Weights of a small mixture-of-experts language model, trained from scratch on English Wikipedia.
Size: 12 layers, width 256, vocabulary 32000.
Below are experts of layer 7 (counted from 0) of a mixture-of-experts language model. Rows are named router (the router's row for the expert), up (a neuron's input weights, with its number), down (a neuron's output weights, with its number) and show model dimensions 224-255. Each number is 128 + 24 x the weight over its row's rms, rounded and kept within 0 to 255.
After each expert's rows: a language model's description of what the expert responds to; "comes after" lists some tokens at least twice as common just before its tokens as in all text. This comes from a sample of Wikipedia text that the model never trained on. Tokens count by the router's weight.

# expert 27
router [ 90 133  95 127 191 121 127 136 147 135 116  88 173 106 139 141  93 164 138  96 148 107 143 122 149  98 149 161 132  98 179 120]
up0 [147  79 116 169 150 142 165 129 113 132 137 138 137 100 115 174 159 124 138 140 142 156 115 150 123 140 152 130 118 101 189 143]
down0 [144 149 136 108  55 109 149 136 151 146 145 108 115 154 141 118 128 133 133 150 146 111  95 108 125 101  86 129 140 127 117 136]
up1 [ 97 127 101 181 145 116 154 144 183 146 151 107 124  73 114  65 194 114 112 118  99 122 132 115 154 145 140 131 141  97 140 100]
down1 [128 119 149 117 178 106 116  97 115 153 130 110 139  86 157 134 111 113 100 124 119 142 131 104 119 151 149 131 137 150 129 148]
up2 [158 103 148  69 151 147  78 130 125 199 126 116 146 121 166 142  97 112 106 106 120 122 111  63 143 109 116 160 141 152 163 143]
down2 [125 139 121 160  96 119 130 109 120 134 104 139 113 126 107 159 113 165 123 114 175  92  93 133 137 151 128 146 125 111 161  89]
up3 [102 108 113 141 151 122  99 127 141 115 166 136 144 147 125 136  88 118 130 149 123 128 179 109 169 118 103 104 103 113 120 190]
down3 [103 150 125  97 152 152 105 141 172 129 120 112 162  95 114 119 127 113 129 124 119 108 109 162 145 148 132 129 107 163 168  87]
up4 [142 157  93 115 117 166 148 137  65 160 100  99 134 165 105 131 156 132 170 113 128 121 138 147 107 146 119 110 120 142 161 115]
down4 [154 128  80 155 149 148 105  82 140 147 154 139 165 110 125 113 151  81 106 154 121 158 139 159 152  98 132 135 104 113 116 152]
up5 [116 143 130 114 125 132 168 148  97 127 114 108  66 162 128 160 134 149 108 102 142 120  92 159 133  97 157  91 150 161 156 112]
down5 [138 111 112 148 114  94 127 100 138 142 108 107 111 142 112 119 103 115 181  68 143 140 153 106 135 132 147 178 154 105 126 134]
up6 [125 143 108 123 117 125 133 127 115 108 129 168 116 122 147 121  83 123 146 116 100 127 150 153 122 126 131 135 112 197 137 141]
down6 [136 123 118 115 122 135 107 127 135  87 127 156 167 115 112 119 132  75  96 143 128 133 186  98 171 168 112 116 114 144 120 139]
It responds to: Personal first names. Given names and name pieces of people in biographies, lists and election tables, e.g. Robert, William, Henry, plus middle initial dots.
comes after: "-", " by", "=", ":", " Sir", " Authority"

# expert 4
router [163 164 121 119 137 143 115 111  94 115 110 118 129  97  97 124  89 197 104 134 107 133  79 169  86  91 133 136 106 142 138 100]
up0 [103 169  73  88 145 127 135 129 116 168 128 137 141 164 116 150 155 143 165 166 185 101  76 161 119 154 131 101 183 131 129 120]
down0 [112 107 152 143 141 112 122 112 141 131 153 148 113 131 146 145 155  97 118 145  77 139 103 140 143  85 110 146  99 105 130 104]
up1 [158 132 114 159 130 133 104 106 134 120 153 124 163 148 137 123 141 158  98 147 131 118 173 105  93 163 117 125 133  99 116  77]
down1 [135 149 108 191  97 153 116 116 122 151 135 142  93 122 167 145 101 110  88 129 169 170 147 101 133 117 128 141 148 158  82 138]
up2 [131  97 123 190 129 163 127 112 125 125 137 109 189 107 114  92 147 132 138 140 118 149 159 164 157 161 115  73  88 143 138 133]
down2 [165 135 134 141 137 162 143 112 138 167 107 118 132 121 165 143 103 117 101 144 100  80 143 170 138 124 135 101 116 106 142 101]
up3 [ 69 125 133 120  68 119 132 134 133 158 122  96 141 139 157  95 150 104  87 129 112 128 117 130 145 112 114 142 127 123 151  89]
down3 [102  93 147 121 161 143 132 101 121 130 103 104 110 164 130 112 130 130 154 122 172 139 110 169 104 141 132 152  91 100 128 109]
up4 [ 86 118 171 156 147 127 141 117 148 151 129 116 130 137 126 127  81 177 128  94  55 144 143 113 129 106 160 135 139 139 135 157]
down4 [103 118  78 147 113 117 159 121  94 137 106 131 114 105 108 110 113  90 143 125 148 135 167 128 106 156 159 142  93 120 142 125]
up5 [142 131 145 164 118 139 161 109  93 153 114 114 182 122 135 113 159 102  85 152 146  95 149  71 158 137  80 106 137 102 153 131]
down5 [157 111 190  95 136 135 131 140  99 111 112 120 105 132 137  91 181 144 104 104 154 134 107 150 176  93 120 125 109 147  99 124]
up6 [136 123 104  90 166 131 113 126 147 107 164 135 159 108 149 173 138 125 123 136 142 133 151 161 145 119  93 165 128  99 161 100]
down6 [117 104 138 128  93 138 118 142 121  79 158 142 122 165 161 116  94 108 139 116  93  80 136 160 124 134 140 116 127 104 158 142]
It responds to: Name-initial capital pieces. First capitalized piece of a split proper name, often in roster, discography or results tables, such as Mine(hide), And(rae), Smok(ey).
comes after: " |", ",", ":", "-", ";", "|"

# expert 12
router [138 129 100 140 105 137 138 128 110  74 144 130 150 140 138 148 142 122 120 118 107 112 122 106 149 120 141 109 106 166 102 157]
up0 [121 154 101 121 131 115 132  87 112 123 128 139 135 131 125 162 132 124 133 147 139 137 120 111  91 171 132 107 142 134 134 117]
down0 [124 129 184 106 122 142 114 108 125 129 148 124 151 134 133 126 108 173 136 107 117  47 100 154 154 135 142 142 138 120  69 109]
up1 [137 107  90 108 156 122 126 104 135 184 155 118 103  90 108 130 139  90 155  99 134 130 108 133 126 131 121 143 111 127  86 150]
down1 [146 149 112 143 137 142 133 119 145 156 138 117 128 122  95 130  81 141 137  98 121 169 101 105  71 154 128 104 137 119 133 125]
up2 [171 160 138 159 123 112 165 127 137 147 128 139 160 139 139 112 110  98 106 109 131 106 113  95 161 115 120  85 115 141 117 140]
down2 [ 82 180 150 118 118  95 155 116 179 132 138 126 104 139  63 124 139 100  96 128 122 104 101 148 150 123 117 116 132 118 119 147]
up3 [118  85 121 130  74 158 112 150 147 151 167 114 104 137 160 104 158 143 116 123 140 122 173  97 139 144 175 192 163 102 138 134]
down3 [122 133 155 164 123 131 105 127 118 108 106 146 157  63 146 148 173 148 109 130  82  87 126  78 122 127 143  77 114 111 133 124]
up4 [133 107 120 122 160 140  84 138 140 135 145 157 103 118  93  93 137 112 102  84 136 129 133 154  88 127  77 131 104 128  86 112]
down4 [126  87 137 115 106 128 107 112 167 115  94 160  93 122 150 153 116 127 126 125 128  98  99 168 152 110 147 142 125 109 100 147]
up5 [151 149 164 138 133 112 167  96 161  95 139 135 152 168 113 140  99 122  97 145 129 165 161 132  75  99 112 131 122 151 125 133]
down5 [122 129 115 118 133  94 113 143 158 122 121 123 149 107 142 130 128 136  97  68  97 116 149 125 182 128 106  90 131  82 169  78]
up6 [115 150 157 129 139 143  89 102 142 174 107  92 152 107 119 130 176 167 108 138 146 139 124 166 144  86 173  86 126 158 108 150]
down6 [127  79 126  95 120 126 131 155 144 113 122 113 146 144 160 154 103 117 113 122 124 131  78 121 136 179 129 134 164 108 116 140]
It responds to: Table row starts. Pipe that opens a new table row after a line break, plus numbered-list markers like 2., 3. and colons.
comes after: "\n", " ", " Win", " 4", " Loss", " 3"

# expert 39
router [113 112 103 114 184 149  80 104 113 137 127 141 117 134 192 132 131 132 121 178 164 127 165 144 123  95 129 112 138 108 110 139]
up0 [122 161 116 148 128 108 108 143 113 135 137 169 124  83 148 182 179 118 148 135 124 101 155 110  91 104 171 107 133 128 118 123]
down0 [135 187  87 138 124 139 115 157 147 138 129 135 127  96 124 147 112 120  79 124 140 110 146 121 111 109 190 104 136 153 134 105]
up1 [108 140 104 144 105 124 115  82 132 142 117 130 133 131 203 100 124 127 156 104 134 133 126 137 142 135 105 125 115 184 189 124]
down1 [115 131 117 135 108 116 116 129 119 167 148 145 126 109 108  98 106 101  96 158 156 128 118 124 104 190 144 116 120 154 110 156]
up2 [142 135 131 101 165 152  84 150 149 153 134 170 118 153  94 165 125 154 136 127 175 119 152 164 175  90 124 126 153  88 128 191]
down2 [146 144 119  83 131 165  99 136 116 106 136 151  91 193 119 105 110 129 117  89 175 120 100 108 113 119 168 105 152 151 171 122]
up3 [ 95 162  91  93 117 108 121 149 154 105 152 144 181 171  97 116 119 130 127 148 154 146 173 115 110 113 141 129 155 133 165 136]
down3 [136 113 111 129 142 138 103 134 102 111 123  76 124 152 132  90 133 159 135 150 134  89 119 117 141 139 135  94  77 162 116 152]
up4 [130 121 117 142  77  94 190 146 147 165 161 126  84 131 151 120 141 118 125  92 156 151 170 143 103 144 137 114  83 171 120 110]
down4 [ 90 149  98 142 133 178 161  88  74 168 125 142 138 105 118 116 128 134 144 162 156 126 137 123 114 116 143 146 163 112 131 123]
up5 [135 146 106 148 159 128 133  94 101 133 133 117 136 166 111 112 135 102 176 111 128 130 140 150  83 136 121 113  85 127 126 125]
down5 [151 173 127 148  74 189 137 131 135 122 120 143 108 149  70 100  95 151 104 145 145 111 173 140 140  85 123 156 149 122 165 132]
up6 [137 141 119  69 131 111 114 147 110 124 111 104 111 102 139 134 149 123 141 145 148 162 126 123 103 140 143  97 118 154 141 142]
down6 [177 117 101 125 101 105 129 148 154 141 112 118 125 182 135 122  94 130 118 128 109 139 108 164  96 119 151 113 113 159 128 115]
It responds to: Mid-word foreign name pieces. Short letter fragments inside foreign or compound words and place names, often near hyphens, e.g. Bagnères-de-Luchon, Tønder, Grandaddy.
comes after: " ", "-", " (", " \"", " F", "/"

# expert 60
router [101 105 115 113 143 137 151 156  98 140 136 120 129 167 129 142 121 110 128 128 153 131 156 121 121 145 106  82 150 138 104 119]
up0 [150 130 173 173 132  96 136 130 127 124 146 152 110 162 116 104 139  89 122 181 142 129 137 139 131 137 135 121 122 117  97 113]
down0 [102 155 136  68 125 110 118 108  85 157 105 133 127 130  97 130 108  95 126 153 135  89  83 149 172 110 151 107 105 115 118 103]
up1 [110  84 137 133 135 174 115 154  75 131  90 117  89 111  94 120 127 114 135 119  83 102 102 142 181 170 167 130 119 154 142  92]
down1 [145 111 120 120 136 108 139 110 120 102 152 121 127  90  88 130 115 103 111 120 113 157 107 161 124 132 107 136 103 136 140  92]
up2 [ 94 169 131 107 109 139 123 119 137 153 159  68 134 147  87 177 158 106 145 141 133 138 161 115 125 131 115  78 141 147  94 125]
down2 [140  68 140 120 155 161 164 134 139 154 127 102 135 154 113 101 147 133 110 135 107 113 129 132 131 113 112 137 158 130 124 124]
up3 [129 128  98 136 163 159 125 120  98 122  79 119 127 126 132 105  77  73 142 148 128 136 148 105 111 117 108 113 161 125 119 160]
down3 [134 163 122 158 143 113 190 131 113 170  78 127 110 131 144 128 136 158 147 117 141 148 158 116 107 120 129  91 153 145 171 114]
up4 [149 132 104  77 129 105 113 121 159 129  99  76 124 120 104 134 126 134 130 129 149 153  78  76 158 125  89 122 151 130 121 132]
down4 [133 112 118 148 156 122  95 140 147 102 160 160 103 113 142 126  91 157 164 118 123 128 131 114 116 109 146 131 120 118 117 104]
up5 [123 112 144 104 109 150 135 110 162 114 163 107 134  94 119 178 133 151 113 124 165 129  97 159 115 137  86 174 122 115  84  95]
down5 [141 171 138 118 120 183 113 112 111 143 116 149 125 143 146 133 147 122 129 124 154 118 145 158 162  96 158 164 103 137  89  81]
up6 [ 99 113 109 124 119 148 129 137 166 110 150 110 118 139 120 112 173 107 105 107 135 151 167 126  90 135 102 142 138 136 131 144]
down6 [103 133 155 137 143 119  82 108 119 151 138 106 104 127 139  90 152 117 135 159 127 163 133 125 139 158  96 127 161 100 127 117]
It responds to: Word-internal fragments. Short letter fragments inside rare or foreign names and long words, such as Ver-n, des-p-ite, Br-acci-ali, ne-gli-gence.
comes after: "s", " as", "S", " As", " De", " S"

# expert 36
router [100 112 104  99 159 134 117 131 122 132 111 127 141 151 145 114 123  79 123 159 139  80 163 127 105 167  98 123  71 122 137 126]
up0 [ 79 144 133 162 114 142  98 142 106 129  98 126 168 131 131 120 141 111 155 156 144 147 101  99 155 119  82  85 173 145  94 165]
down0 [138  84  99 125 144 127 123 107 124 141 111 133 130 110  80 126  96 142 156 123 151 153 103 120 152 140 147 135 148  98  85 114]
up1 [146 161 142 162  98 120 128 158 126 122 131 142  94  92 152 152 105 115 106 122 168 111 169 163 120 149 122 111 175  94 120 130]
down1 [157 144 168 124 123 152 120 137 107 112 152 117 124 143 145 107 155 110 136 114 152 126 149 104 131 147 129 116 112 176 117 138]
up2 [131 132 111 100 135 135 120 152 128 133 152 129 101 128 142  95 107 127 142 187 121 152 130 157 140 163  79 123  89 145 166 169]
down2 [139 141 124 104 141 142 119 150  93 144 110 146 113 157 132  89 155 119 145 130 113 135 155 147 153 153 146  96 180 159 151 170]
up3 [144 152 125 136 141 116  96 123 136 142 157 129  87  98 151 169 121 110 169 194 161 161 107 132 133 153 110 106 133 133 128 175]
down3 [110  79 132 145 130 152 109 208 139 115 157 105 110 126 134 110 133 137 162 123 152 178 147 151 130 132 140 162 128 107 133 110]
up4 [133 118 108  96 181  85 139 108 153  71 121 127 133 134  99 106 125 139 149 124 145 124 130  89 126 106 145 156 126 150 143 162]
down4 [176 117 107 140 140  91 138 145 146 112 133 159 129 147 124 134  91 145 156 151 104 103 141 100 134 146  97 118 107 145 127 145]
up5 [141 157 143 162 120 106 118 110 145 130 124 113 117 144  84 155 157 117 141 122 131 138 133 143 133 118 174 132  84 178  98  95]
down5 [154 123 126 139 102 121 161 163 144 120 135 127  91  81 109 138 147 126 119 106 124 159 144 127 147 114 126 115 191 144 105 110]
up6 [111 135 160 110 133 109 140 120  97 137 154  94 179 134 133 123 119  97 139 168 152 121 146 158 151 123 102 158 131 123  68 148]
down6 [144 168 138 119 133 121 135 129 131  91 147 117 154 148 157 131 144 169 128 142 160  80 102 141 176 138 110 135 113 179  87 102]
It responds to: Mid-word stems. Middle pieces of long Latinate words after prefixes like in, re, con, such as in-gen-ious, sub-mer-ging, comp-ul-sion.
comes after: " in", " re", " In", " Re", " con", " de"